Weights of a small mixture-of-experts language model, trained from scratch on English Wikipedia.
Size: 9 layers, width 512, vocabulary 50257.
Training: a variant of SOAP for the experts, 463M tokens, 7059 steps.
Below are experts of layer 3 (counted from 0) of a mixture-of-experts language model. Rows are named router (the router's row for the expert), up (a neuron's input weights, with its number) and show model dimensions 0-255. Each number is 128 + 24 x the weight over its row's rms, rounded and kept within 0 to 255.
After each expert's rows: "mostly gets" lists some tokens that are sent to it at least half of the time. This comes from a sample of Wikipedia text that the model never trained on.

# expert 0
router [ 97 115 111 128 114 139 140 132 175  71 130 149 137  92 106 147 143  84 131 115 116 133 103  98 108 138 102 119  96  99 124 133 140 133 184 141 135 114 138 104 106 136 110 111 166 106 110 106 128 132 122 131 140 161  94 110 137 116 102  97 120  94 141  72 147 127 135 150 122 153 174 123 159 126 137 115 122 133 138 145 157 106 108 132 107 123 138 167 109 139 113 111 131 123 137 118 152 127 133  86 118 130 160 135 110 117 120 144 126 131 126 109 119 127 141 127 123 155 127 137  88  89 121 105  79 214 157 136 117 123 162 157 172 137 110 155 114 145 131  81 120  91 117 136 126  93 106 167 127 127 120  96 136 129  92 101 130 118 106 151 150 128 114 172 127 124  91 135 179 103 126 112 129 186 124 146 135 144 129 124  86 118 126 100 145 135 129 130 147  92 182 125 130 123  74 106 198 144 111 125 142 156 163 135 152 114  93 165 105 141 119 150 140 153 103 162 173 145  99 144 149 144  80 112 171 140 156 198 121 170 109 138 131 109  87  98 141 157 157  85 131  93 167 125  96 148 124 155 152 150 120 140 107 164 111 136]
up0 [165 116 133 138 148 145 108 131 126 103 144 108 148 110 110 141 123 154 140  95 162 117 166 111 117  84 160 139 126 150 101 108 119 114 148 124 117 171 144  95 142 125 107 126 133 133 139 135 120 124 147 158 142 169 160 153 138  77 116 150 132 118 142 125 125 137 124 140 142  83 103 155 139 140  97 146  78 149 121 155 140  98 102 108 185 147 120 123 133 108 137 111 133 102  88 149 173 166 127 116 109 133 121 126  85  99 102 134 118 137 138 151 119  80 113 142 109 173 119 152 118 103 123 129 124  95 137 130 103  93 150 138 140 119 158 114  95 121 126 139 128 180 118 125 141 142 131 137 132 130  79 100 131  69 121 163 113 141 116 160 193 139 135 109 152 125  91 144 139 170 131 124 113 162 101 134 114  95 147 116 153 146 102 148  96 100 110 143 123 130 102 127 108 141  86 143 111 126 152 166 118 133  90  97 136  94 132 137 151 116 153 176 137 100 111 118 149  90 134  90  92 144 172 122 123 163 129 117 148 157 144 157 141  91 100 130 143 135 136  79 123  88 122 112 131 140 178 142 102  99 162 144 129 149  82 173]
mostly gets: " British", " English", " French", " German", " public", " Canadian"

# expert 60
router [197 156 125 166 169  87 165 129 149 150 139 128 129 128 103 110 120 118 102 131 146 159 154  62 143 115 118 143 130 129  67 130 141  98 132 119 147 126 149 167 170 138 112 143 169 131 117 130 167  98 103 104  76 105 104 138  85 135 109 104 123 114 158 160 170  91 156 174 113 164 153 126 112 111  76 163 149 143 151 109 118 104 120 150 117 110  79 182 133 126 102 126 139 117  79 140  83 100  79 119 165 109 141 114  94  99 125 134  97 179  96 131 154 139 143 156 148 120 151 121 125 109  96 140  89 129  89 122 151 131 135 169 142 113 104 149 115 161 118 100 129 136  97 110 130 129 120 117 110 140 117 115 138 180 106 139  70 138 157 127 141 131 139 134 132 158 144  81 124 132 114 120 114 130 124 130 162 118 155 157  90 116  99 149 127 108 165 115 116  87 122 129 158  96 107 101 127 131 132 161 151  56 137 115 123 134  84  92 166 128 120  92 133 123  97 115 126 114 138 104 124 154 138  90  87 132 157 164 149 135 120 129 118 145 128 104 112 159 130 158 124  93 131 113 101 124 106 101 113 139 104 119 134 107 112 150]
up0 [135 131 106 146 146 154 114 135 147 172 119  87 142 117  88 130 139 112 119 125 135 136 123 123 121 130 120  73 155 148 121 145 127  96 127 180 119 106 145  74 130 128 137 149 148 127 126 102 163 223 143 153 107 135 166 131 127 175 119 132 142  75 136 103 154 147 135 127 109 118 161 108 124 129 104 142 119 120 147 132 146 108 121 119 126 161 156  85 145 159  69 133 135 108 126 122  99 167 132 115 123 136 128 149 135 112 146  90 120 102 183 159  77 127 154 113  91 145 157  89 117 142 114 120 131 113 140 112 129 104 108 182 125 131 154 144 119 156 100 129 144 130 119 119 144 155 103 159 135 171  98 129 159  95 141 146 147 137 123  97 110 134 102 104 112  92  78 145 112 174 125 134 155 142 130  76 169 155 113 102 168  97 127 125 159 154 123 149 133 155 143 165 150 135 151 124  93 118  96 114 123 131 150 134 123  91 120 144 131 120 104 121  95 132 120 100 127 119 116 110 145  89 123 111 135 161 158 151 150 106 116 144 153 188 111 169 153 130 137 148 141 129 108 138 159 113  91 116 117 148 138 107 102 135 127 112]
mostly gets: " by", " on", " used", " with", " under", " what"

# expert 9
router [124 115 125 121 130 154 185 129 113 123 147 149 135  75 135 125 105 138 124 127 103 113  58 155 123 128 126 121  94 143 104 156 120  71  62 121  98 130 149 124 139  78 132  99 137  83 147 108 125 106 119 144 138 106 106 121 164 106  90 163 113 163 101 119 132 131 104 151  95 130 152 129 189 137 118 100  95 124  83 135  97  96 185 154 112 175 156 120 121 132 121 173 141 159 146 188 140 142 138 109 122 139 111 116 143 107 161 102  91 105 140 179 138 124 100 129 164 101 128 139 141 165 125 111 174 117 141 124 136 153 163 107 135 118 144 134 114 130  56  89  90 118 168 137 119 148 125 131 134 122 123  68 116 108 141 146 126 139 143 170 133 168 142 148 138 108 134 105 132 133 148 115 135 159 120 128 131 133 154 104 132 117 126 143 153 141 175 116 167 114 117 185 123  94 139  98 139 134 104 169 132 142 153 154 102 184 138 112 135 155 114 133 167 129 146 156 136 124 175 112 141 122 151  90 164 115 158 111 113  83  65 123 126 125 113 132 142 152 142 120 145 142 135 156 152 165 140 155 138 111 117 136 104 133 125 106]
up0 [161 152 152 153 127 136 145 141 136  72 130 139 101 122 156 112 123 143 116 147  99 152  79  67 129 136 103 135 145 110 134 126 204 117  83 117 131 126 131 105 161 127 147 161 146 126 155 153  59 149 110 133 124 112 114 113 140 176 179 113  97 120 111 116 160 135 157 162 127 126 132 145 153 109 158 103 112 144 135 142 119 123 100 163 147 138 139 112 116 141 168 142 130 119 117 164  83 128 109 126  69 115 116 111 164 108 117 133  83 144 146 110 157 138 167 133 132  78  67  95 168 133 146 119 136 117 149 141 118 123 143 152 141 119 106 117 137 148 102  90 160 132 119  97 133 112 142 135 133 129 122 115  83 101 115  83 103 123 139 135 127 151 105 107  86 129 144 100 138 123 120 102  81 139 121  82 117 122 127  95 124 103 132 107 138 126 130 123 121 155 154 138 155  98 129 163 147 153  92 127 167 107 147 154 149 145 154 125 103 137 101 172  76 118 128 142 174 122 120 131 131 128 150  95  85 167 126 154 121 136 119 170  94 121 123 148 123  76 142 141  91 142 122 117 155 152 113 145 147 172 165 149 126 108 124 156]
mostly gets: " ±%", " JPL", "ș", " Rangers", "ont", "ham"

# expert 15
router [119 135 153 137 128 161 130 100 127 128 146 135 145  86 157 160 121 124 101 114  98 130 126 106 153 118  98 120 146 110  85 143 165  91 146 129 157 117 130 105 134  96 109 109  90 114 110 113  88  93 108 118  40 107 136 136  97 125  83 141 149  89 132 171 140  99 123 134 120 127  99 103 165 163 122 110 110 156 184  86 146 121 108 120 191 135 115 172 117 146 153 112 143 107  37 150 119 102 110 130 130 129  94 126 109 118 109 128 110 170 133 144 149 101 141 109 121  91 129 137 121 112 109 114  74 159 117 108 161 150 138 128 130 137 139 156 120 156 104  99 147 118 150 112 107 140 115  74 114 130  85 143 142 106  98  95 124 127 172 100 140 130 146 134 150  80 144 119 165 103 161 102 156 127 126 120 169 187 119 168 105 178 128 116 102 171 121 121 109  82 148 154 122 131 132  95 134 145 153 113 150 120 136 166 148 117 115 105 146 128 169 144 145 122 122 179 116 146 131 155 176 145 122 137 104 171 162 164 145 124  97 150 207  90  95 123 118 141 116 101  88 140 167 136 137 105 126 139 102 156 171 129 103  75 125 120]
up0 [105 170 128 135 115 143 130  66  95 138 120  95 145 101 162 156 129  95 108 125 114  80 122 138 144 125 150  92 141 152  96  90 111 119 111 146 150 131  94 110 129  95 138 134 189 135 103 126 134 157 121 131 106 109 111 128  93 130 111 122 113  91 123 120 177 126 117 107 150 106 125 157 113 158 141 130 119 139 196 161 145 132 144 131 102 108 166 154 136 117 153 135 159 145  91  82 121 161 103 175  68 154 131 112 149 142 138 162 151 178 136 141 172 112 104 100 143 126 168 154 131  70 152 131 131 130 101 145 112 141 184 162 117 143 164 124 128 108 131 157 103 102 149 109 122 147 125 128 137 108 115 106 145 146 120 102 109 117 149 107 135 142 148  95 144 112 131 151 142  94 149  95 128  87 156 127 133 134  89 148 113 121  99 124 118 149 136  76  90 116 119 119 122  98 121 117 148  91 132 154 103 133 125 136 142  86 140 126 138 101 143 140  64 149 157 146 127 146 117 162  85 150 170 164 118 118 111 136 159 124 144  90 122 102 130 106 170 127 156 120 169 142 120 189 108 110 121 132 109  86 153 115 121 116 119 109]
mostly gets: " in", " In", "In", " after", " during", " on"

# expert 10
router [132 151 137 128 149 120 162  82 165 137 170 165 148 118 137 135 125 116 121 134 116 135 114 127  88 151 130 153 105 118 118  96 140 104 105 165 164 137 159 118 148 107 142  90 117 177 108 154 111 120 147 110  96 109 124  94  95 169 109 122 115 119 137 130 105 122 103 149 123 159 130  93 112 156 123 156 115 133 158 113 125 123 118 107 129 120 138 180 106 135 105 128 134 112  87 154 124 146 139 143 134 108  89 126  92  81 109 149 124 192 143 158 118 172 151 166 156 126 161 148 112 140 115 122  99 134 129 136 183 137 122 155 156 114 166 145  74 129 126 117 110 107 110 143 127 128 104 124  88 152 100 154 113 140 152 122 116 138 181 112 143 129 132 122 113 140 113  98 164 107 136 101  95 152 145 121 166 145 166 140  87 153 112 157  71 172 152  93 153  90 160 146 159 135 123  66 117 129 154 153 130  66 121 159 143 159 147 109 137 110 120 105 116  93 109 108 138 152 181 147 152 162 161  98 112 121 161 171 143 135 115 109 151 110 147  96 171 158 100  87 102 128  96 126 138 148  95  91 102 148 123 150 144 101  79 132]
up0 [ 53 135 121 121 118 124 127 139 115  99 122 102 131 125 103  92  93 115 127 123  86 100 148 148 138 133 143 127 105  91 136 113 116 107  23 137  90 135  88 136 132 120 133 150 136  99 121 143  98 146 112 137 103 113 160  87 118 125 121  90 173 143 108 147  99 101 107 123 110 134 144 116 114  60 161 174 133 109 128 129 115  97 121  98 130 117 135 113  84 114 133 136 120 136 109 137  91 159  75 142 120 104 152 152 146 150 140 169 129 119 141 143  85 150 153 136 138 121 140 139 128  99 153 139 122 147 125 136 133 107 102 139 153 136 146 131 105  93 138 106  95 128 115 170 132 175 139  94 113 150 131 118 126 131  95 139 132 147 140  96 140 123 112 101  78 149 109 141 102  90 138 101 149 131 103 180 152 123 113 110 130  97 133 114 134 135 129 124 105 141 134 168 109 138  88 141 102 137 127 107 103 126 152 101 146 113 145 124 115 145  99 158  90 143 110 122 178 132 132 139 149 162 160 153 167  98 103 173 148 120 137 145  79 122  88 101  94 147 138 135 123 122 123 151 122 122 107 177 175 106 123 128 158 131 136 144]
mostly gets: " by", " to", " with", " into", " on", " for"

# expert 2
router [ 92 154  87 180 102 159 135  78 143 127 122 129 202 135 157 114 165 118  90  83 100 128 140 119 118 127 133 145 127 137 102 105 116 117 173 128 137 159 154 139 112 109 128  88 106  98 145 127 106 145  90 144 116 119 132 139  99 131 141 141 149 130 132 113 112 101 126 126 161 141 120 125 158 121 131 143 157 156 119 104  91 100 163 133 119 141 121 110 102 112  86 166 149 184 117 138  64 111 150 100 157 116 127 162 133 145 120 188  86 125 123 156 137 144  90 205 167 120 108 172 132 148 133  92 162 141 119 163 129 143 156 110 129 103 157 167 133 149 119 106 124 110 165 119 125 140 111 104 119  84 117 113 136 125 108 106 128 157 176 130 116 115 117 142 141 154 124 123 153 118 156 133 148 106 147 114 162 122 122 142 124 112 130 117 133 173 144  81 138 135 115 114 114  92 120 105 127 146 125 128 123 122 134 162 111  89 142 122 128 145 154  95 135 131 111 157 156 126 122 104 188 124 136 153 114 161 129 135 149 116 122 112 123 191 110 138 146 116 122  92 182 157 153 139 154 105 120 111 129 164  99 180 163 142  97 126]
up0 [118 152 132  91 121  82 147 107 139 167 119 104 117 116 130 147 140 111 126 110 150 104 142 131 115 132 153 156 101  99  93 106  74  80 173  99 139 131 154 135  99 130  74  76 110 136 149 145 144 158 107 171 126 111 151 155 161  93 132 135 137 114 157 105 148 168 111  90 135 120 123 131 143 125 154 138 127 151 122 158 107 174 123 148 101 168 131 138 120 161 138 145 161 121 119 151 107 121 138 141 134  98 155  96 114 125  85 130  79 140 144 172 116 168 183 139 126 140 111  92 143  99 154 112  71 119 118 132 150  65 122 137 138 116 121 111 146 129 141 167 115 158 117  88  77 133 120 175 165 160 163 119 148 152 167 107 118 100 155 139 137 152 156 124  87 130 117 145 150 124 147 112  87 117 153 111 155  77 111 119 102 110 144 133  83 171 113 115 159 141 140 120 137 157 155 111 124 124 172 123 113 101  88  99 139 143 142 149 127 146 135 148 161 127 128 133 118 142 130 126  97 139  99 111 136 121 125 124 124 140 120 121 144 102 111 123 129  74 100 107 129 137 131 122 121 162 164 123  87 130 135 140 148 117 131  96]
mostly gets: "worth", "ova", "ington", "ville", " (RUS)", " Mc"

# expert 8
router [134 134 116 158 106 148 124 137 140 138 134 123 129  99 138  98 139 174 115  98 141 131 162  97 163 125 117 140 108 126 147 125 135  93 144 123 133  73 116 133 106  87 143 111 106 100 128 127 136 120  79 120  97 160 133 111 144 147 115 136 149 147  81 169 161 117 179 111 115 143 138 149 152 129 115 166  86 140 110 141 111 131 132 134 144 153 148 117 126 136 113 160 146 148 160 146  96 138 117  83 134 126 167 134 156 106 136 147 105 157 142 122 157 134 116 187 135  56  92 133 125 158 119 118 148 125 118 152 152 197 149 137 146  79 166 115 129 159 125 132 116 149 127 101 108 118 125 145 104 134 107  87 112 128 112  87 117 171 125 111 158 158 147 136 105 130 164 144 119 145 144 135 130 171 111 130 118 123 132 118 120  97 168 125 130 123 134 157 152 140 121 112 133  66 108 117 102 112  70 108 142  97 162 203  97  94 131 128 102 163 110 101 130 161 142 127 134 151 139 143 153 145 138 130 127 116 126 130 115 122  68 127 131 118  74 138 150 163 146 137 133 191 137 140 116 134 128 116 100 164 117 130 119 100 120 108]
up0 [ 98 130 159 131 110 129  93 136 179 114 129 131 107  99 127 117 104 151 122 118 110 133 163  99  94 160  81  94 111 128 126 167 111 143 159  92 166 122 129 163 101 109 100 150 132 111 116 123 127 140 123 143  82 124 102 103 149 150 108 183 105  67 158 142 103 135 116 132 153 122 113 133 122 133 119 111 121 104 138 114 168 150 141 109 150 102 114 104  99 147  96 152 170 176 120 106 126 137  96  78 117 115 151 144 137 139 143 132 135 111 165 104 100 108 158 129 141  98 129 104 145 154 123 165 107 103 137 143 165 159 135 141 124 149 124 127 165 144 123 170 147 139 118 113 113 108 142  94 114 109 129 130 138 148 125 126 144 124 128 134 109 143 116 202 161 128 137 105 109 123 134 145 139 129 136 117 131  69 104 124 135 106 101 156 122 101 119 115 151 116  97 148 165 101 136 112 124 112 104 125 120 132 127 120 118 140 162  91 150 149 119 102 101 145 147 109 155 154 180 114 107 141  96 108 140 152 152 129 122 122 133  96 110 117  77 137 112 153 128 133 164 170 128  93 156 137 159 137 111 113 141 140 135 143 102  85]
mostly gets: " Title", " Yes", " Votes", " Year", " Award", " Awards"

# expert 4
router [101 136 103 144 152 141  81 110 116 105 124 125 155 140 113 102 135 148 126 120  54 120 132 122 141 112 111 103 122  89 132 127 130  90 158 123 112 111  83 130 122 100 130  93 125 128  82 113 106  87  72 171 101 100 148 113 160 141 146 131 156 128  91 144 144 162 157 138 131 159 134 110 160 115 141 132 138 171 115  96  93 125 127 151 127 175 109  88 110  94 108 184 172 132 125 100 114 113 155 109 166 144 132 165 117 150 115 147 116 163 157 129 146 111 145 138 108 121 103 115  98 175 141 119 108 109 131 135 119 149 136 112 116  94 123 113 111 131 130 114 150 123 181  82  90 130 139 161 131 141 126 109 154 113 154 151  96 105 130 158 152 161 138 120 152 131 171 129 119 133 150 107 137 122  95 131 128 141 127 165  83  83 151 110 135 150 134  99 178 114 119  91 130 102 127 110 166 109 115 119 124 111  89 139 146 137  98 139 157 122 108 132 155 143 101 137 164 111 166 138 188 154 124 129 126 155 117 118 133 127 119 150 105 130 109 130 171  82 121 121 167 169 144 141 128 123 135 146 108 144 138 138 136 137  88  70]
up0 [147 173 100 123 114  94 117 126 105 146 179  87 118  80 139  90 119 152 150  92 132 151 124 168 119 109 129  92 139 130 174 122 133 136 114 127  79  85 143 123 139 142  99 135 117 116 159  98 117  98 124 170 134 139 155 147 107 129 118  96 162 139 117 141 158 133 125 124 162 136 136 120 145 100 116 158 131 121 148 112 112 144 106 100 123 125 143 127 136 133 151 143 100 129 144 111 173 124 164 101 143 164 131 122 107 122 100 158 127 135 119 135 123 120 122 119 146  82 170  78 150  94 109 153  80 146 130 155 118 150 148 137  75 150  97 115 100 157 109 127 129 136 133 147 145  99 128 130 110 129 120 113 157 151 145 143 145 128 129 131 162 146 145 139 126 144 149 116 124 110 137 145 143 113 102 112 121 117  94 135 153 126 146 147 125  93 151  93 127 142 136 151 124 136 146  62 131 143 111 129 148  83 110 137 133 125 127 148  86 145 115 111 136 157 151 165 142 136 115 159 114 156 148 112 146 117 124 145 103 158 111 101 105 184  89 136 152 103 153 149 104  92 150  96 143  88 105 133 131 130 148 129 106 105  90 137]
mostly gets: " he", " He", " It", " she", " She", " His"

# expert 40
router [124 132 117 140 126 103 138  68 126 151 167 150 145 127 134 170 101 111 121  80  97 145 134  91 143 150 119  55 116 113 115 131 141 100 142 132 139 120 133 122 163 107 163 127 144 129 113 119 145 111  93 127  95 140 147 110 127 112 125  74 149 123 116 161 106 135 143 177 106 111 146 135 146 121 107 155 156 121  94 111  99 115 109 102 112 165 101 156 122  91 120 118 137 145 103 169 147 109 130 133 143 146  99  80 128 135 108 141 159 116 115 124 112 145 155 188 169 145 164 137  89 107  68 147 155 142 168 137 153 132 139 167 167 140  97 145  94 121 134 157 117  81 140  96 134  95 126 114 134 182 105  95 139 140 145 120 114 135 164 144 160 107  98 120 130 154 119 170 135 138 159 115 106 133 107 174 132 163 153 106 137 139 101  86 134 142 158 132 151 133 173 123  91  89 108 110 168 144 109 138 121 118 129 149 118 102 131  96 148 122 137 159 135 101 113 144 133 117 165 105  99  94 139 111 135 163 131 172 122 102 141 138 154 183 152 102 139 136 115 116 164 107 113  59 145 112 118 153 111 112  95 135 103 104  91 136]
up0 [170 154 148 142 108  96 145  96  97 137 114 143 108  90 124 172 138 172 131 146 122 140  73 168 131 142 101 112 172 116 141 111 169 138 131  79 121  96 159 107  66 141 165 163 185 153 124 132 138 102 149 102 107 151  97 104 151 143 130  87 131 146 144  93 169 112 142 149  76 118 143 105 131  84  80 183 124  79 132 117 131 148 142 114 109 135 115 144 159  99 157 140 119 106 144  90 130 108 120 100 143 120  94 125 148 114 142 147  92 134 141 160 124 122  85 139 108  90 125 120 140  97 126  91 124 138 135  99 135 105 152 155 134  96  90 140 153 177 140 151 106  98 121 111 114 123 114 174 162 124 131 132 146 152 113 138 145 103  81 128 122 177 151 139 134 133 160 133 122 124 137 124 140 157 154 136 124 130 134 170  84  95 128 121 133 108 118  79 159 122 134 135  84 146 139 121 132  97 191 143 137 128 125 133 133 128 122 124 136 120 122 151 110 117  92  85 128 124 151 109 120 101 123 141 128 120 157  85 127 137 128 129 102 132 132 120 121 114 109 158 126 122 146 134 119 120  86 152 146 195 152 117 166 127 120 128]
mostly gets: ",", "s,", "),", "e,", "a,", "ing,"

# expert 39
router [142  95 140 146 145 121 136 119 119 124 123 145 146  85 154 161 163  94 119  91 148 177 140 133 161  85 106 133 110 127  98 145 113 108 139 144 117 125 134  92 149  61 182 111 130 114 141 162 129 135 132 150 107 148 114 123 120  89  87 126 181 111 176 120 113  97 125 142 158 140 146 148 124 138 109 143 158 160 107 119 111 111 173 130  89  93 162 139 123 106 102 133 128 116 153 112 138 163  96 112 148 102 126 104 115  78 134 147 146 154 122 173 133 126 220 146 154 125  96 124 126 113 114  98 114 130 150 134 142 138 130 133 171  98 118 120 130 109 176 135 151 105 113 174  99 129 136 122 133 115 137 141 127 133 128 141 166 117 146 122 129 111 142 180 153 126 149 122 159 109 133  99 117 126 122 116 161 134 151 109 133 117 124 118 160 153 132 147 153 117 130 109 160 140 161 142 126 164 115 124 137  95 105 128 124 170 119  99 154 127  89 171 174 196  87 125 149 157 131 101 133 143 119 125 120 142  98 147 137 109 119 103 185 124 118 131 131 127 108 129 196 107 153 131 133 144 127 110 132 139 130 173 130 123 128 114]
up2 [ 83 165 130 139  80 154 114 109 140 157 126 166 122 100 146 149  94 133  97 149 113 107 140  85 125  93 150 120  85 132 146 131 120 195 147  85 138 139 135 166 128 123 149 147 102 153  91 128 152 169  89  95 102 123  59 124 146 113 130 174 135 118 154 139 128 114 152 133  98 144 116 139  93 130 141 116 171 102 130 155 139 133 118 132 134 110 126 101 143 125 125 134  97 132 131 128 150  98 137 149 192 157  52 109 173 140 142 129 150 105 107 132 150 149 154 110 159 139 165 144 180 102 112 104  78 151 125 138 140 150 136 128 141 106 151 122 162 112 120 130 148 157 124  96 174 114 110 124 114 118  96 156 145 119 123 145 176 155 144 109  61 160 109 140 127 151 136 101 144 124 112 115 174 149 103 137 128 133 150  96 157  90 154  99 142 139 142 124 140  95 120 119 114 133 155 138 169 130 123 116  88 163 121 144 159 123 106 154 106 143 112 128 155 125 113 145 140 151  97  94 129 142  63 128 117 114 134 153 165 108 168 123 205 117 113 133 154 139 127 162 130 188 125 149 124 126 120 109 106 165 140 148 136 119 139 115]
mostly gets: " been", " used", " known", " use", " remained", " considered"

# expert 45
router [144 111  92 166 174 113 166 105 144  81 182 159 159  93 119 136 130 120 123 129 116 131 113 112 107 165 127 143 154 132 171 146 133 161 127 142 168 163 113  91 117  73  91  90 140 136  85 159 131 104 100  93 108 100 133 163 154 132 114 115 161 127 155 131 133 120 108 162 141 109 145 164 120 116 132 122 120 106 122 154 161  98 140 140 162  97 111  77 116 115 124 117 115 110 130 148 137 137 134 105 112 138 113 122  91 131 105 114 154 122 139 129 124 122 127 148 113 155 170 127 155 150 141  98 124 101 129 146 135 115 142 132 156  74 103 119 128 168 112 151 119 122 120 112  90 114 161 114 126 115 111  97 115 122 129  74 126 153 173 204 166 144 138 162  97  64 145 163 157 127 126 112 121 128 119 136 139 139 114  96 108 121 140  87  76 145  73 104 130 137 140 148 160  99 129 125 135 153 101 143 104 165 163 125 137 140 121 105 162 103 138 167 150 169 117 159 150 116 125  87 160 143 140 105 124 147 114 145 125  87 193 139 156 128 149 136 137 175  92 118 129 125 122  98 124 182 140 105  76 132 139 114 138 106 128 108]
up0 [146 168 159 114 132 138 133 122 132 115 179 133  94 149 150 129 148 108 128 119 136 181 128 123 130  79 106 112 165  83  74 133 175 122 127 126 138 134 126 171 148 135 115 106 114 143 100  86 141  88 117 112 111 159  95 128  83 118 135  75 186 140 162 153 119 122 104 132  87 135 192 121 141 121 141 119 129 136 106 164 109 171 107 176 153 108 141 104 162 123 138 102 116 102 131 119 133 113 118 121 115 131 120 110 161 142 142 156 117 147 139 145  88 151 107 143 126 146 108 133  91  73 149 107 111 155  64 123  88  93 172 117 144 145 114  84 137 104 114 154 106  77 112 106 131  86 159 127 156 155 100 148 100 147  98 120 123 151 125 150  94 115  92 110 140 121 121  98 111 114 145 151 160 179 119 125 146 113 113 166 134 117 151 131  86 138 140  89 114 117 111 112 135 127 151 102 146 148 151 121  91 108 137 125 120 134 135 114  87 142 104 127  99 157 144 159 167 121 157  83 171  54 110 152 125 126 161 116 155 133  75 161 118 127 159 137 163  86 111 104  94 138 113 116 116 117 131 138 127 131 156 142 106  90 134 136]
mostly gets: " age", " family", " north", " south", " mi)", " local"

# expert 63
router [125 113 121 141 178 104 154 106 122 114 150 125 128 119 127 126 139 119  67 123 115 122 122 147 127 106 135  75 131  97 121 142 127  97 154 108 148 155  93 119 128 132 103 165 102 119 161 157  97  95 144 148 116 103 171 115 166 120 119 139 132 125 124  83 140 122 111 129  97 121  99 128 156 124 128 119 111 117 123 156 122 101 138 143 147 149 101  71  73 144 140 102 154 131 108 147 110 132 136 146 142 136 113 108 133 135  85 149 158 134 129 125 102 152 172 119 122 155 172 145 131 152  93  97 149 136 154 109 165 116 130 168  90 131 123 129 141 137 123 136 106  88 136 122  83 157 116 138 149 169 109 101 154 135 122 151 144 125 130 120 168 148  97 178 154 101 143 152 138  97 127 144 122 104 108 133 189 150  91 132 150 126 133 154 121 122  92 115 127 122 151 113 149 109  91 126 127 131 104 112 150 143 157 124 120 164 119 136 136 105 123 136 140 137 105 165 136 130 138  87 163 112  97 136 126 163 149 161 135 113 166 121 117 151 136 115 143 154 121  92 136  91 104 127 112 160 145 109 121 144 159 138 131 139 128  88]
up0 [126  93 142 114 131 107 186 162 181 144 121 157 124  95 111 164 126 157  75 105 156 103 125 197 168  91  97 125 145 144 102 144 130 126 118 117 106 100 119 120  96 115 131 109 130  96 131 142 141  98 136 150 114 121 171 123 124 196  84 101 137 103 127  95 113 126 122  94 121 126 147 171 114 125 133 140 137 125  97 149 125 147 156 113 103 189 151 119 115 124 113  72 106 123 160 162 130 165 133 135 143  93 132 124 125 120 130 116 162 134 170 155  94 111 121 147 100 105 166 139 116 140 153 168 122  86 150 125 162 119 124 125  90  91 139  93 147 135 103 112  76 131 146 160 149 139 149 115 107 137 149 113 153  77 141 129 138 116 159 139 133 113 133 137 108 116 159 122 156 127 141 124 118 142 106 136 130 112 117 161 106 169 112 167 100 114 111 185 137  50 135 167 119 128  92 115 102 158 146 129  97 120 169 115 117 160 162 153  91 151 111  92 123 133 105 131  99 163 153  93 154 142  96 140 144 156 124 110 102 181 144 129 163 146 130 111 103 114 100 144 114 152 134 115  99 102  82 134 104 129 102 158 136 103 128 123]
mostly gets: " most", " another", " those", " others", " largest", " way"

# expert 48
router [122 129 141 145 128 179 105 111 156 124 144 144 136  92 122 132 133 134 125 108 154 138 130 104 108 140  98 124  88 102 126 138 136 125 119 132 137  75 159 148 142 111 102 145  85 123 121 160  90 106 106 122  95 153 166  75 125  83 140  77 126  86 144  91 146 101 123 163 104 125 138 155 149 143 102 193 118 146 142 109 149 113 131 127 141 106 163 164 124 123 137 117 129 124 110 129 124  88 133  74 155 167 113 128 141 124 134 133 120 128  96 111 172 112 116 150 107 144 129 171  84 115 124 129 100 149 153  80 164 164 134 148 103 125 156 141  94 128 133  99  86 136 127 120  98  76 145 158 118 147  98 101 173 123 113 131 132 143 136 173 155 160 155 104 132 130 131 184 165  95 131 151 123 150 112 169 164 121 164  88 123 124  98  90 141 137 145 116 174 136 121 127 109 120 118 123 153 117 129 148 164 132 157 148 148 133 122 165 109 122 160 156 110 127 139 168 107 138 106 121 141  83 127 102  84 153 170 226 158 109  94 160 136 147 125 126 120 162  91 104 121 103 137 130 147  80 129 142  98  90 170 166 141 115  92 103]
up0 [120  98 125 127 187 162 137 147  97 150 101 118 154 129 136 105  73  92 130 188 154 156 164 137 134 146 143 156 122 170 153 178 153  98  91 139 150 145 136  99 125 110 141 123 109 153 148 125 127 115 103 159 141 140  86 123 173 127 130 148 111  82 137 134 104 121 125 108 152 119 108 114 169  90 150 122  89  78 148 113 173 107 142 142 116 144 108 163 103  94 111  87 100 124 138  90 156 162  95 119 123 116 152 138 143 124 140 162 125 145 145 127 117 136 129 123 147  85  88 158 102 109 142 130  41 101  90  93 123 104 129 125 113 141 116  91 140 145 111 103 150 143  74 139 144 153 124 100  95 111 148 116 118 131 129 131 115 131 138  93 146 135 135 134 115 136 140 161  98 108 141 124 157 152 107 140 157 128 184 143 115 129 107 107 123 136 158 120 116 133 123 116  85 106 114 158 110 108  94 145  84 152  90 140 125 133 126 158 123 102 126 129 155 129 135 175 107  85 116 102 143 121 137 117 119 157 133 143 135 135 144 110 125 145 130 140  98  53 181  98 136  94 143 180 131 156 136 169 138 153 190  94 103 123 142 114]
mostly gets: ").", "\".", " 2008", "ed.", " 2011", " 2005"